config = dict(
    d_shared_expert=128,
    moe_layers=[0, 2, 4, 6, 8],
    router_score='softmax',
    normalize_top_k=False,
    norm='rmsnorm',
    norm_eps=1e-06,
    init_std_qkv=0.0327,
    init_std_down=0.0,
    optimizer='soap_variant',
    learning_rate=0.00601,
    beta2=0.95,
    decay_fraction=0.605,
    decay_shape='linear',
    final_lr_fraction=0.0,
)
Below are experts of layer 4 (counted from 0) of a mixture-of-experts language model. Rows are named gate (a neuron's input weights, with its number), up (a neuron's input weights, with its number) and show model dimensions 0-159. Each number is 128 + 32 x the weight over its row's rms, rounded and kept within 0 to 255.
Before each expert's rows: a language model's description of what the expert responds to. This comes from a sample of Wikipedia text that the model never trained on.

# expert 10
It responds to: Latin and Greek word endings and taxonomy terms in species boxes and asteroid tables, such as idae, Polyphaga, Genus, JPL, MPC.
gate2 [123  83 159  96  84  56 102 190 141 164 132  85 140  73 141 122 187 157 146 173 143 153 113 118  95 185 141  76 148 160 141 157 121 108 118 143 115 103 101 112  84 135 113 141 129 178 166 115 152 194 118 150 118 168 110  86 179 126 143 122  82 170 116 160 148 106 170 100 151 172 111 193 127 117 153 162 113 198 142 182 125 136  88  72 179 116 116 138 106 138 102 116 113 149 111 107 154  83  84  94 114 141 138 105 165 155 135 106 179  61 152 162  82 170 153  81 165 131 129 154 100 135 144 134 124 156 138  95  72 131 125 166  93 189 145  90 157 166 108 112  93 158 168 159  95  62 126 147 159 119 127 110 136  97 116 145 207 156  85 129]
up2 [164  82 144 145 137  78 125 104 109 121 120 186 137 108  96 108 140 130 135 200  89 165  92 104 159 186 119 120 127 113 140 112 132 187 101 147 120 159 159 122 124 152 174 117 175  83 133 121 132 105 113 113 109 113 150 111  58  85  84  60 183 126 152 166 152 139 145 147 125 118 188 137 188 169 121 104  79 108  97 142  81 114  58 128  78 135  94  62 132 163 112  85 110 136 105 182  85 159 162 115 138 111 133  77 173 160  50 156 128 118 100 151 166 207 139 184 170  73 106 105 142  96 135 115  97 148  93 148  88 173  76 146 126 183 102  98 154 132 106 146 123 157 127 112 143 134 150 123 145 142 116 124 124 144 150 118 155 211 134 146]
gate3 [149 127 156  77 129 106 116 130 115 130 107 100 103  71  98 168 113  81 181 124 140 166  61  69 146 125 128 139 155 132 167 101 149 105 107 107 118 134 153 171 158 212 193 166 142 173 140  83 142 151 143 154 121 177 113  73  91 165 141 114 159 123  96 149 155 112 135  74 108 144 183 149  70 175 114 151 131 150 100 138 205 126  97 118  91 127  77 112 177 163 164 106 103 138 124 140 162 129 141 170 130 138 129  64 171 105 133 194 162 109 188 128 126 102 160 138 110 176 171 132 118 124  97  57 144 137 133 117 157 138 191 101 111 122  92 178 183 136 123 143 164 126  98 107 161 167  92 118 150 107 103 121 129 158 179 169  73 118  74 148]
up3 [151 127 170 106 211 103 176 184  98  84  99 172 111 114 138 122  85 155 178 167 155 174 158  73 103 147 126 136 144 103 125 118  91 107  14 144 103  74 130 116 115 134 167 115  96 142 143 143  99 118 106 176 148 109 132 158 171 118 156  98  70 159 154 116 167 132 128 156 102 113 127  98  58 122 107 129 101  99  97 101 167  82  80 114 151 117 147 114 108 100 100 159 132 153 134  92 107 125 133 173 139 110 163 165 119  96 190  99 102 124 149 170  92 128  62 137 114 159 188 135 133  91 113 137 132 127  90 157 129 161  89  92 124 112 131 131 121 154 206 157 211 125 156 128 111  58 108  88 124 115 132 119  69 100 105 162 141 171 155  97]
gate4 [152 146 171 154  53 118  94 132 134 156 110  96 103 109 133 145 159 120 131 172 112 136 139  76  80  95 115  57 177 177 163 105  84  85  80 124 116 115 177 210 191  96 139 157 144 114 106  66 127 107 113 147 135 114 122 149 161 132 112 128  79 137 149 160 120 158  94  79 145 166 126 164 113 114 113 133 127 157 166  46 100 110 171  90 142  79 154 146 122 116 115 146  85 122 158 115 127 145 125 143 133 162 128 139 131 113 158 105 141  49 116 152 129 105 166  98 209  53 124  99 141 195 155 128 126 126 108 145 129 134 157 111 121  98 134 145 125 129  88 181 201 170  82 118 136 108 189 137 162 126 152 111 126 172 133 159 196  83  87 109]
up4 [118 114 202  99  92 148 109 136  81 112 172  83 137 105 125 148 136 135 132 157 115 127 157 180 151 147 138  89  89 110 113 123 118 154 122 135 140 128 156 151 130 141 165 116  87 142  88 134 157 131 156 153 147 164  82 161 132 149 132 173 151 116 154 159 145 191 141 157  96 148 148 152 116 167 135 162  66  92  86 114 131  92 112 194 122 189  99 182 194 186 153 125 151 143 185 110  90  84 104 109 134 148 134  57 176  96 204 158 209 132 157 143 136 121 186 104 162 121 151 196 167 159  86  76 167  89 132 134 163 131 128 135 128 108  76 132 185 114 182 159 119 135 109 146 167 111 163 125 143 138 168 101 137 129 165  91  66  99 167 142]

# expert 9
It responds to: Middle fragments of words split after a first letter or syllable, like p-ent-agon, p-amp-hlet, T-uc-son, cab-b-age.
gate2 [ 78  91 171 130 102  83 144  98 116 162 189 122  98 117 128  94 160 113 144  86 100 139 122 168 174 142 130 123 136 106 135 192 103 157 116 165 130 138  79 147 150 157 103 121 166 166 114 109  79 123 125 171  72 167  93 167 113 144  98 104  65 173 139 151 135 159  76 131 127 103 128 166 117 151  58  79 127  78 117 118  97 111  92 117 103 170 141  94 167 137  60 120 112  45 118  62 148 107 160  92 129 120 156 137 162  70  68 109 145 132 139 151 145 100 190 110 175 155  94 158 155 158 125 105  84 209 156 102  97 114 117  96 104 147 130 117 147 134 173  82 150 174 171  90 109 118 113 163 123 101 164 142 152 162 111  97  86  99 129 174]
up2 [130 139 132 181 145 168 136 129 106 142 114 138 121 189 116 132  80 130 152 164  97 132 108 120  89 120 121 134 113 149 102 142 155 138 141 168 114 158 159 149 111 132 168 157 165 102 136  69 109  86 118 179 131 122  75  95 170 105  56 194 123  85 108 140 138 119 174  53 163 155 182 171 146 125 140 156 116 118 116 157 132 102 139 128  72  94 156 131  78 123 141 153 237 100 133 103  90 124 135 147 104 111 135 110 145 113 165 124 111 155 175 102 112 131 102 135 143  97  62  48  85 138 135 150 111 140 103 125 120 130 179 128  86 113 196 109 210 169  42 130  97  95 176 158 121 117 122 142 137 183 124 134 106  92 154 141  83  65 139 134]
gate3 [127 132 129  98 105 135 153  70 132  96 110  73  66  85  83 130 112 111 130 163 120 134 155  82 133 142  90 117 122 123 169 104 205 127  91 132 112 181 116 106 154 131 125 151 144 122 190  64  90 185 170 133  89 200 100 145 151 142 179 187 130 114 208 128 114 167 111  93 153  80 151 147  89 107  86 142 164 145 116 188 164 110  60 167 150 146  92 137  94 121 142  74 123 112  66 120 153 100  83 114 164 171 128 190 153 112 157 150 142 119 174 186  69 125 108 151  94 139 129 167 133 152 150 120 140 166 152 151 120  98 142 125 138 156 119 106 141 148 151 117 125 166 150  74 163 154 100 114 121 126 118 132 134 141 103  54 103  64  81 136]
up3 [152 141 177 107 139 141 111 132  91 146 154 144 134 104 156  76 161  95 185 142 125  97 163 141 139 119 157   8 170 133 108 123 171 160 142 105 119 176  96 118 134 111 128 121 133 151 172 112 147 113 141 185  86 128  96 150 135 168  70 127 124 162 140 189 163 118 189 109 140 163 138 195  73 136 143 168 187 122 144 164  92 182  92 112 158 129 126 155 159  96  78 126 121 186 156 137 109 140  88 142 123 214 147  42  96 125 129 145 161 129 160 136  99  69 149  77 108  82 130 136 110 125 164 169 125 126 126 115 133 166 137 139 132 150  89 180 160 149 156 107 165 104 203 134  65 133 111 178 121  80 112 111 108 147 138 114 114 127 111 136]
gate4 [124 119 128 137 110 156 135 144 198 113 127 125  57 170  98 169 126  69 173 125 108 138 156 110 139 120 126 152 109 102 147 106  55 163  90  66 134 146 119 169  73 130  89 133 129  97 174 108 100 130  73 106 125 154 101  76 125  63 108 115  77 105  73 179 166  97  68 138  92 120 125 161  92 108  74  79 194 144 153 148 141 146 134 112 118 115 151 127 190 123 113 134  81 104 151  61 136 180 137 115 174 113  80 120 146 156  81 127 148 170 184 141 132 126 159 111  56 114  94 129 141 107 164 175 156 137 107 130 116 188 126 193 105 151 122 160  95 146 135 111 175 125 122  79 126 173 144 124 137 121  83 102 148 187 156 126 159 154 126  91]
up4 [ 89 127 136 147 146 165  83 136 124  70 103 130 141 121 160 147 111 153 137 136 114 171 114 162 134  61 139 161  93 160 173  90 105 132 136 147 136  88 166 217 119 131 101 208 137 170 204 166 141 158 146 132 108  98 130 106 150 115 144 129 154 143  97 186 161 167 156  89  83 137 119 133 164 152 123 153  88 155 136 125 134 206 132 127 104 129 142 117  98  87 158 149  82 160 138 128 137  74 120  77 139 175 152 155 131  79 142  78 104 181 122 101 104 162 127 190 152 140 123 142 154 139 103 169  97 112 125 162 128 111 148  80 113 145 168 120 231  85  80 141 156 171 152 185 109 108 131 167  98 114  93 167 181 136 182 127 102 135 141  74]

# expert 1
It responds to: Nouns and adjectives in biographical text about schooling and careers, such as University, College, graduate, politician, career.
gate5 [169 132 156 132  85 116 103 134  95 119 126 211 151 134  99  89 160 118 111  62 190 159 133  83 120 135  73  88  93 133  71  36 125 149  81  88 148 117  62 150 106 134 175 115 101 139  99 205  69  98 187  88  86 133 148 154 165 111 136 142 183 119 166 166 129 121 141 123 145 161 110 142 174 135 135 111 129 121 102 117 184 165 102 177 159 122 146 208 114 145 170 131 150  88 124 129 166 161 147 131 148 129 140 148 128 129 122 125 154 168 132 164 130 129 144 166 104 180 104 110  63 156 126 110  96  70 104  93 133 111 117 121 112 121 100 127 125 147 115  70 101 120  89 128  82 160 142 187  87 128 163 148 111 163 165 105 116 123 160  59]
up5 [119 140 136 125 201 153 179 122 147  86 172 245 115 171 146 138 131 172 136 160  88 163 178  70 182 110 200 113 121 123 121 185 124 125 108 153 136 162 171  89 153 153  92 154  81 145 121 143 128 152 101 183 139 152 116 122 128 115 182  97 102 142 167 145 108 144 134  89 145 157 155 138 138 149 140 104 123  78 106 111 146 146 124 152  88 142 204 150 149 114 155 159  82 103 157 137 120 109 167  90 101 179 100 125 169 138  77  80 129 171  81 121  98  81  79 134 104 146 112 113 186  95 138 119 137 120 119 112 133 155  91 132 126 121 138 103 181  43 127 190 141 164 140 122 131 103 203  69 135 125 116 117 127 140 160 124  90 116 168 123]
gate6 [ 84  38  60  90 130 164 144 116 127 103 108 170 139  84  96 127 106 137 140 134 106  98 102 147 130 130  74 136  85 134 118  99  88 122 173  97  89 122  97  85 151 122  82 114 143 117 171  96  64 113 132 103  91 197 128  82 108 128 127 106 191 133 138 118 154 104 139 159  98 149 184 147 136 122 137 147 182  84 118 172 185  86 183 118 120 121  92 163 148 182 144 141 108 126 219 128  98 157 146  40 138 120 143 144  87 152 155  97  98 155  93 129 137 140 134 122 197 131 149 126 148  93 148  95 147 140 130  95 152 102 118 100  98 122 147 103 100 142 138 167 137 124 150  84 152 101  93 128 140 113 129 106 134  91 172 209 180 171  64  96]
up6 [180 165 104 122 134 168  12 156 145 165 117 162 133 131 160 121  63  95 136 128 141 189  97  88 107 132 121 132 136 115 119 131 126 112 131 158 137 110 100 151  92 177 118 124  92 138  95 126 121 103 153  87 140 178 113 119  87  84 127 127 212  96  79 112 101 116 135 108 166 147 110 122  87 134 117 208  78 158  82 141 166 149  83 134 161 109 151 156  73 149  84  87 145  78 126 100 143 130  87 159 152 129 158 159 138 117 172 179  70 141 102 147  95 171 164 188 142 125  85 129  96 152 129 135  87 102 124 144 105 168 117 192  99  51 120 104  96 101 175  94 139 163 114  99 103 150 160 107 105 180 102 136 123 175 148 142 174 109 123 115]
gate7 [172 102 175 139 111 172 141  94 142 127 112 109 130 105 105 124 130 105 153  89 123 101 173 113  99 166  85  80 149 156 141 146 134 102 173 162 176 134 138 151 150 174 118 145  61 129 159 164 130 113 150 154 112 136 111 160 157 156 205 143 141 112  99  96 197  94 109 156  97  87 101 122 150 138 124  66 102 118 127 122 190  62  88 128 123 120  94 206  48 142  94 149 178 128 101 130 156 153 125 164 154 141 143 185 101 115 208 142 168 128 139 136 129 132 125  91 139 128 100  98 137 121 154 116 172  69  97  86 126 111 105 156 112 140 150 158  63 104 125  92 122 125  88 153 212 122  61 109  89  90 128 112 164  88 201 155 134 122 113  99]
up7 [ 92 122 119 143  89 120 205 107 156 139 167 167 139 153 130 101 115  80 133 107 152 167  93 128 151 120 102  82  86 133 139 132 151 132 104  97 185 136 130 118 172  87 136 190 137 128 105 164 104 117 177 126 132  88 136  93 118 132  78 154  83 145 139 118  56 133 128  46 161 163  78 150 121 120 113 187 159  93 135 165  93 118 156  76  71 146 108  84 128 113 102 100 144 142 112 174 185 159 180 139 116 177 144 107 116 121 143 169 160 111  80 101 151 109 155 180 150 177  70 180 140 135 126 139 173 149 112 211 130 108  68  83 112 148 176 113 146  90 194  62 164 105 147 139  80  86  90 140 134 132 126 122 131 156 115 142 124 163 119 119]

# expert 15
It responds to: Word pieces following prefixes such as dis, un, re, under, sub, e.g. dis-ill-usioned, under-m-ine, plus well, way, order.
gate2 [139 147 152 127 106 132 131 117 150 124  84  89 147  89 122 125 209 180 119  55 125 149 129 222 137 156 110 169 129 167 148 173 109  90 119 108 103 151 150 112 101 191 114 116 147 126  81 156 146 124 112  80 117 125 178 168 133 124 112  50 129  78 146 100 137  99 129  97  88 175 147 194 103 111 222 159 134 166 110 159  94 129 134 125 136  60  88 167 147 172 132  64 165 126 150  74 176 111 140 134 105  92 179 120 102 135 121 113 113 147 108 158 212 111 110 141 131 109 131 136 156 128 135 106 148 111 104 150  94  66 133  87 111 149  98  83 151 160 100 134 160 128 103  99  98 149 173  88 174 162 119 134 122 140 100 176 124 137 132  69]
up2 [165 191 137  43 135  83 150 120  81  99 101 165 128  95 187 136  87 135  81 120 116 117 195 135 144 136 137 154 173 146 150 147 157 137  61 154 123 123 166  71 117 181 144 122 121 138  92 118 123 145 137  94  76 117 156 149  71 126 144 166 161  83  79 124 116 149 118 100 131 125 162 147  98 152 162 117 115 117 189 166  91  60 138 112 153 106 100 111 172 130 127 148 107  89 111  87  74 123 127 203 151  62  77 148 109 146 111 149 128 125 117 103 130 161 138  89  93  97 132  91 137 143 100 120 119 137  91 143 153  86  73 130 117 135 124 151 153 145 130 132  51 121 192 134 144 137 153 139  99 189 182 112 184 105 140 116 210 127 120 188]
gate3 [120 131 189 126 139  54 137  77  79  69  93 139 114 144 152 111 117 136  82 176 197 119 146 215 134 190 138 124 127  90 147  94 114 139 166 150  95 131 117 165 137 135 126 113 136 135 142  70 123 188 110  78 113 149 126 128 156 127 105 156 124 139 134 146  73 136 132 119 106 131  94 101  95 170 110 125 169 168 102 175 113 162  58 203 123 137 117 196 159 110 147 177 135 153 128 111 114 145 179 189 118 131  98 136 109  86  79 143  82 105 142 104 155 168  61 107 140 120 134 128 116 158 162 131 122 146 117 115 150 104  76 155 134 157  69  72 143 173  58 142 150  81 129 161 106 100 153 180 139 115 140 134 131  89 140  61 175 129 157 142]
up3 [146  98 192 138 106 133  97 148 119 145 183 152 175  95 135 143 155 129 164 142  81 113 115  78 115 167 110 102 131 145 152  72 198 107 145  77 143 111 137 167 162 132 123 127 113 127 153 103 199 143  83 111 126 148 136 117 113 124 138  97 112  68  90 135  92  85 156 146 163 142 109 178 106 129 153 151 132 152  85 116  94 140  84  61 147 120 138 184 183 123 119 108 124 163 117 158 129 117 106  77 162  93 154 167 177 174 177  45 122 137 169  85 110 127 124 196 109 181 164 176 173 120 142  70 101 145  89 163 126 100  98 119 117 160 149  97  98 125  80 180 140  73  84 151 105 191  93 113 100 121 176 131 121 129 169  79 135 157 159 136]
gate4 [161 100 164  79 121 117  54 142 118 113  63  90 139  59 177 156 172 174  88 162 118 122 132  89 136  85 165 180 148 133 118 149 145 142 144 105 132  92  59  97 176 140 175 110 159 127 161 130 140  90 119 166 130 158 173 134 135  95 146 129 123 141 104  78 135 104 118  94 118 129 138 134 130  92 115  98  80 139 164 125  80 108 118 116 149 201 141 159 128 160 116 159 163 116 134  67 114 120 121  81  99  70 138 137 168 106 104 166  92 154 135 110 154 142  60 151  99  95  93 197 135 146 116  46 138 152 131 151 223  97 142 121 133  80 139  88 167 108 124 179 138 150 124 120 140 115 165 132 131 161 127 124 147 146 148 125 191  68  85 179]
up4 [ 91 113 106 120 112 161 103 163 101 162 121 106 159 128 127 102 132 159 173 165 162 123 130 114  81 102 113  69 126 166 138 136 124 182  99  91 160 169 114 138 130 111 143 117 108 131 112 128  61 158 108 126 177 103 112 136 148 120 163  79 117 222 151 111 166 132 134 166 190 144 112 168  99 121 184 112 137 125 120 105 132 101  69 134  82  79 183 115 115 111 157 162 103 114  44  91  70 113 138  69 108 193 132 135  61 113 177 146 129 123 117 142 178 144 128  62 154 121 149 121  94 191  89 145 131 141  90 152  63 120 117 140 160 121 166 121 134 111  73 115  84 168 164 118 135  93 138  41 131 139 151 111  87 170 159 116 174 157 108 134]

# expert 13
It responds to: Single capital letters or short capital clusters starting names and words, like G, M, F, Ch, Nev, often after quotes or brackets.
gate2 [108  97 128 148  85 127 122 159 138 120 146 175  87  77 142 148 147 119 134  62 134  66  85  90 151  81  83 138 158 147 133  57 106 138 160 121 147 107  98 134 136 151 198 111 106 131 103 125 137 156 201 108  80 104 105 157 134 209 143 129 101 105 123  93 119 112  94 170 121 147 191 100 230  77 128 115 102 145  81 101 113 162 167 102 153 146  94 142 136 123 104  88 109 121  87 168 155 163 138 142 169 154 170 178 113 166  98 134 165 128 114 116 111 154 104 109 157 141  99 144 110 107 152 100 134  52 103  89 114 138 149 174 119 116  81  87  62 102 105 200 127 137 101 177 112 146 155 166 135  79 121 142  75 102  96 109 162 153 108 131]
up2 [134 115 162 171 152 123 160 146  55  96 142 131 141 177 142 154  92 163 163 100 133 122 165 139  96  54 117 137 160 109 148 118 145 112  46 112 103 172  80 120 133 140 168 136 123 134 144 138 160 177 180 168 117 180 181 135 162 169  79 168 154 163 141 175 167 118 195 104 115 109 122 169 133  86 155 122 118 161 167 115 138  84 150 126  97 121 124 153  91 136 159 137 127 102 103 158 118  99 138 154  74 150 107 107 149  73 177 183 138  79 117 145 148 149  66  96 141 137 141  88 117 168 100 165  99 177 124 110 103 128 167 144 110 114 155 175 183 175 149 141 174 140  99 204  92 148 126 127  91 186 155 114 161 135 203 157 109 127 125  79]
gate3 [167 150 135  78 113 140 108  80 125 147  38 147 151 110 177 102 122 103 138 126  73 108 121 128 139 169 134  76  97  91 133  97 136 164 150  62 157 173 219  87 163  74 179 157 149 161 127 101 147  79 106 112  95 118 136 126 121 107 131  82 139 105 136 102 130  81 133 121 152 168 175 125 161 117 161 132 146 152 150 176  95 144 165 121 126 132 129 154  88 134 162 133  89 134  42 136 172 180 132 126 129  96 116 121 128 122 138 136 100 135 135 111 149  97  91 142 101 170 162  88 110 113 113  70 166 110  86 132 122 155  93 155 106 149 132  74  93  90 134 153 210 165 145 127 156  42 156  82  76 118  91 100 128 148 107  56 167 115 144 126]
up3 [177 138 119 203 150 107 167 145  83 134 134 103 111 135 121 114 129 152 110 104 142 143  89 164  82 113 137 110  99 145 100 131 201 102 125 126 114 180 174 151 127 127 118 152 130 162  72 108 120 110 105 108  91 143  96 112 111  87 153  79 109  84 103 170 179 146 131 165 155  71 123 134  65 176 160 148 137 153 126  98 237 158 158 108  84 106 146 168 140 132 173 119 147  77 133 126 126 191 215 137 102 106 110 119 101 117 118 121 137 128 168 176 128 140 178 213  81 161 149 138 130 148 169 152 128 110  97 110 157  89 123 147 184 108 117 177 119 102 179  92 200 136  96  95 111  93 113 119 141 125 155 136 141  76 157 134 157  99 177 156]
gate4 [ 84  92 166 125 196 165 146 108 103  68 124 117 138 111 155 109 114 135 154 112 112 121 151  80 143 126 100 143 151 132 171  70 153  79 102 114  75 136 188 127 186  80 114  53 113 111 193 141  94 134 117 140 151 139 147 128 181 149 106  67 138 109  71 130 145 164 149 110 149  80 122 106 143 158 165 161  80  86 159 105 137 148 124 108  90 145 173 160 105 134 107 108 113 136 139 118 121 105 165 165  81  96 133 149 106 127  61 159 153 130 136 158 136  79 106 119 158 150  80 157 155 148  78 160  98 131 116 148 165 138 151 169 102 117  99 142 125 132 146  89 157 128 197 201 131  98 142 142 141 136  92 120  46  94 188 151 184 170 180 186]
up4 [130 117 141 118 149 105  82 142 137  79 163  89  91 163 114  96 119 140 132  92 172 150 190 145 159  95  94 111 135 148 101 154 115 117 134 155 124 129 109  77  72  71  65 112  98 124 111 101 144 102 122  97 147 129 106  67 107  62 135 139 141 117  89 108 117 113 175  74 152 132  83 102 156 159 156 149  83 120  96  33 205 153 175 115  99  95 130 130  80 174 132 153 114 150 171 139 173  64 126 143 182 117 153  78 145 112  88 152 103 126  79 131 159  86 130 129 150 152  78 134 165 147 157 155  98 109 129 114 111 128 117 127 145 100 137 250 114 119  78 147 128 116 161 142  75 135 106 150 134 148 168 124 169 191 100 110  89 145 151 124]

# expert 14
It responds to: Mid-word pieces of non-English personal, club and place names, such as Djoliba, Ludogorets, Kathmandu, Osamu, Priyadarshini.
gate5 [ 91 102 126 116 120 170 147 140  96 111 174 117 191 126  76 127 100 159 134 137  99 125 112  99 111 168 182 153 102 162  73 153 149 142 112  64  96  97  87 155 148  79 100 149 135 120 178 151 129 190 137 135 142 172 166 170  48 113 135 143 126 154  81 133  72 138 129 126 179 195 167 103 190  87 113 151 146 149 154  84 176 154  86  67 166 112 100 107  81 146 173  89  41 171 116 137 103 109 140 131  90  85 142 111 141 140 109  97 100 120 116 154 157 126  53 143 127  82 118 171 109  96 125 133 113 108 115 107  61 106  82 137 133 120 123 136  80 124 142  72 172  92 135 142 183 168  88 116 121 103 145 108 140 166 133 113 140 153 161 118]
up5 [108  96 136 150 153 112 165 140 159 173 214 102 127 131 153 129 142  75  76 105 167  85 183 134 140 148 116 157 124 178 118 115 155 149 134 111 176 150 145 138 208 153 147 149 105 132 104 153 133 154 105 151 149 101 106 125 145 170 140 163 119 136 129 135 156 120 157 189  94 177 101 141 175 136  85 164 128 135 104 121  34 130 153 117 122 100 156 116  67 142 138 114 156 145 104  93  90 145  51 111 152 155  78  91  76 173  80 163 171 158 130 145  72 146  69 152 194  87 203  98 157 118 130 161  81 128  89 127 125 115 143 119 146 149 175 193 127 125 125 108 134  96 109 140 123 184 104 100 121 183 156 162 163 148  73 144 112 141 115 120]
gate6 [133 113 129 112 104  75 180 152 149 138 154 150 100  71  99 116 134 125  95 102 144 142 158 104 115 140 148 130 144 129 108 141 120 110 120 127 135 126 170  64 153  83 192 116 112 199 138 216 143 151 139 128 169 108 109 175 151 110 120  95 101 137 149 130 132 153 159  88 147 124 204 138 157  88 163 179 146  89 155 117 143 108  92 192 138 176 139 167 157 184 105 115 115 185 116 151 177 126 152 100 116 171  92 118 143 129  71 122 130  81 114 110  35 111 128 187 133 140 134 145  77 114 129  92 175 201 148 165 115 116 149 182  81 154  86  69 140 112 144 138 115  97 127 142  81 174 140 150 165 148 169 101 147 100 189 112 141 180 109  96]
up6 [108 170 121 103 128  83 107  87  90 147  96 142 115 105 116 121 130 137 165 169  59 107  74 125 104 133 152  90  82 129  84 153 117 165 118  98  82  79  97 102  92 174 107 167 164 100 119 127  91  29 122 154 112 225 126 212 136 162 114 120 102 149 125  73 115 184 145 120 139 117 121  92 116 153 106 150 120  98 111 182 121 146 119 121 145 114 112 180 145 139  74 135 160 141 173 152 126 159  81  70 132 152 141 136 175 170 182 111 161 161 133 162 140  72 162 130 115 157 112 142 125 147 105 133 114 105  62 127 148 126 126  91 135 156 123 134 103 111  98 135 184  96 135  52 158 102 144 180 130 129 142 121 178  77  92 200 124 114 113 152]
gate7 [158  84 143 154 109 114 119 146 119 100 100 167 149 119 105  91 101 105 112 166 153 136  86 115 159 115 213  81 148 110  68 181 124 148 121 129  86 122 140 147 139  72  96 104 145 105 142  65 141 139 157 138  70 115  44 119  99 103  93 153 179  62 127 143 127  89 175 164 111  97 184 124 119 104  88 144  79   7  91 176 121 149 111 151  96 114 151 146 155 107 138 102 112 109 142 133 149 148 184 136  93 100 162 182 116 127 155 163  94 111 143  95 156 114 143 167 140 120 105 113 118 146 150 116 112 126 110 137 151  98 124 135 161 114 117 121  74 142 146 123 157  76 100 139 213 125 118 171 165 163 203 119 129  83 113  82 139 132 110  76]
up7 [131 132 115  98 126 101 116 102  69 159 102 117 157 128 143 124 214 103 110 138 155 110 102 163 109 150 134 151 130 138  87 116 131 161 143 158  99  67 118 193  94 100 117 136 119 157 158  94 123 116  85 114 171 137 118 105  84 110 157  77 210  81 138 187 146 127 142 132 143 163 122 110  88 123  87 172 176 177 200 158 118 171 131  76 137  96 148 155 130 161 138 118  80  95 162 101 148 111  62 113 154 102 147 122 146  80  99  84  99 159 120 164 129  96 186 121 120 154 190  72 106 118 125 127 104  78 106 210 108 138  98 103  89 141 110 144 152 141 100 133 146  83 149 130 116  66 176  97 131 101 169 106 188 131 106  85  72 137 169 101]